Weights of a small mixture-of-experts language model, trained from scratch on English Wikipedia.
Size: 9 layers, width 384, vocabulary 16384, 60.5M parameters.
Training: a variant of SOAP for the experts, 267M tokens.
Below are experts of layer 5 (counted from 0) of a mixture-of-experts language model. Rows are named router (the router's row for the expert) and show model dimensions 96-143. Each number is 500 + 40 x the weight over its row's rms, rounded and kept within 0 to 999. Numbers have three digits each.
Before each expert's rows: a language model's description of what the expert responds to. This comes from a sample of Wikipedia text that the model never trained on.

# expert 22
It responds to: Letter pieces within Slavic, Germanic and Nordic surnames and place names, e.g. Koh-l-mann, -ić, -ović, -ski, Strøms-g-odset.
router:480526538531481528439485448533428526458451520472531430514514515545554541492492462488484495468444486521527510534463482507474489478476459505483510

# expert 11
It responds to: Content words for physical actions and built things, such as fired, building, attack, gun, bridge, riding, train.
router:484487520486446529467505453506495515507521522476517420502479456545521483461504531441458507508470522452526489525458477549456492404464425531498480

# expert 19
It responds to: Trailing digits of years in dates, especially infobox Born, Died and Years active fields, like 2-009, 1-978, and en dashes.
router:500481516483462525496480463546452511438494531432520474553582510561464453537486499423452495521503499419510484484447508553498443470502497555459457

# expert 12
It responds to: Commas, and, or, but and which joining clauses or list items in running prose, e.g. captures, contains; support to it and.
router:475528510466519524493499443551478591532515535484569463559554512556548485519515501478444554443464520459526477566464482508422468455451454504435387

# expert 1
It responds to: Tokens opening or inside quoted song and album titles after a quote mark, such as "The, "I, You, Love, Down.
router:371528558544519529477558468549455495444481434395529460535549472541507542483520492501489518413454514509551518559476447503451498508464496519436428

# expert 2
It responds to: Articles and predicate words after is, was, as, been, like is a, as an, was the, plus some verb pieces.
router:471526515469434535441522415552479492471481506481499422534488524534545479510464476407464477463446515464581471515472475513436439460480430517502490

# expert 3
It responds to: Second word pieces of proper names after a capital initial, like H-oc, K-ur, A-h, plus name starts like Gar, San, Van.
router:464506536518476493444531474519467560530474419479504491494503466557492447527530533513436554491420580503519517598473504531467463472497473521497480

# expert 20
It responds to: Second pieces of words after a single capital letter, in names and terms, e.g. P-ir-acy, P-ag-lia, S-ed-ition, Ch-am-s.
router:459532522413460494447501492520466491499502466505472486523561548548474478453478517483445557547475598484533511541484488562443429497527419578473474

# expert 10
It responds to: Bare spaces and separators right before digits, mainly years and dates, e.g. By 1926, in the mid 1870s, April 10.
router:407515498520486558420514512564465533499536526433599448531489472574544476453469415479515534511462484398496508564472498478477433480494451522511474

# expert 18
It responds to: Pipes, decimal points, percent signs and coordinate symbols between numbers in census and statistics tables, e.g. | 47, °N, ′.
router:417507543545494535498472466552476512459546510469531475514522476523552519488508514439451620460432521443544495556447487526409461530485468518499499

# expert 8
It responds to: Nouns and name pieces for governments, parties, armies and nations after "the", e.g. government, Party, Army, National Liber-als.
router:476533552535424526433568464570452525475485529502515497508551457527484488515507507498486589444503532504517578553516445461500498427459481526425434

# expert 21
It responds to: Inner and final syllables of long or foreign words and place names, like heter-og-eneous, Torn-ad-os, -bury, -abad, -ville.
router:497583550604537549433515457510448523475501473486532517524510498540513517491502514519493501474449525474495499492476463499510505441483494563481457

# expert 17
It responds to: Words about films, albums, songs and TV, such as film, album, episode, chart, plus phrases following award and release mentions.
router:463495577536498522445483455502478509474454472396518491509538469532544516501457512462445518465461563490544478541450473534475497538441478536486434

# expert 4
It responds to: Inner pieces of ordinary English words after a consonant, as in impreg-n-ating, superv-ision, ingr-ed-ients; also mother, sister.
router:454538604468449551483529403508480497457503517491466475547476543553481436447463443469503533534431525459541513500511449524488492458461479571429426

# expert 23
It responds to: Pipe separators and closing parentheses ending table cells and rows, especially after numbers or times, like 2:34 |, 91 |  |.
router:456501509488529610519528503503436500522506530460540457549557510509492551522518474546436513480455546456538511524442486583491446484425475529457499

# expert 16
It responds to: First letters or pieces of personal names, often after table pipes or list dashes, e.g. G-astão, D-umitru, Robert, James.
router:494575515589470546469488500506485564542485535482597421535510513525528510474434503516436576426474515450528502531456456543479472436434450520471458

# expert 9
It responds to: Prepositions, possessives and clause openers in life stories, such as After, while, from, of his, due to, her.
router:513503546511434570502505476544461536491521558457563469529584480523476509497474418448480517506492508478514474543479467504495522395412461525425491

# expert 5
It responds to: Suffixes and endings of adjectives and verbs in expository prose, such as inadequ-ate, modul-ating, frag-ile, plus increased, reduce, possible.
router:498555568444535552479525434530470529449498552477543463508482490528549539566496457413457540523457542511548551497487462570443513409384433563488493

# expert 13
It responds to: Digits and short pieces inside model designations, road numbers, scores and measures, like B-29, A4086, 0-1, 1,580 mm.
router:519497565482435513488499427479469535495491458492541477532515519518524522417537502507429537495452519537511507557463437544475466482473478526530484

# expert 14
It responds to: Line breaks, headings and sports words in match, season and tennis results, e.g. goal, tournament, season, ===Doubles===.
router:507557525516504516417532498514487532551521502484536456517500476556470513454457502500460553517474521459526463532414421484484476454502475524536523

# expert 0
It responds to: Final periods and closing quotes ending sentences, often with the word piece, plus section-heading markers; e.g. GT., 1960., ===.
router:494552541466479535485461466562406572551521469452522416541551535523529444448506516492444512426477522482570543558469423552462434435443491490502457

# expert 7
It responds to: Line breaks, headings and sentence starts in place articles, plus coordinate and area tokens like °W, km^{, east, south.
router:463499564518476498476471468495471526439461555433537477517514515528527484433443512484451515512460500457535538534442498552422399456478504541563485

# expert 6
It responds to: Numbers, pipes, colons and labels in wiki tables, taxonomy infoboxes, career lists and LaTeX, e.g. Infraorder:, | 0 |, frac{.
router:437563544543488552490557499523462459503467560519476500550498506520504551502417451483493563484455518477592477557411487525472487500509474556427502

# expert 15
It responds to: Forms of be and have, and pronouns, in narrative and plot prose, such as was, is, were, to be, it was.
router:489491521486444548458538432546463521491448488499500420541494456535572495482450512491475511493461518479539460521472436507435490395436418523523444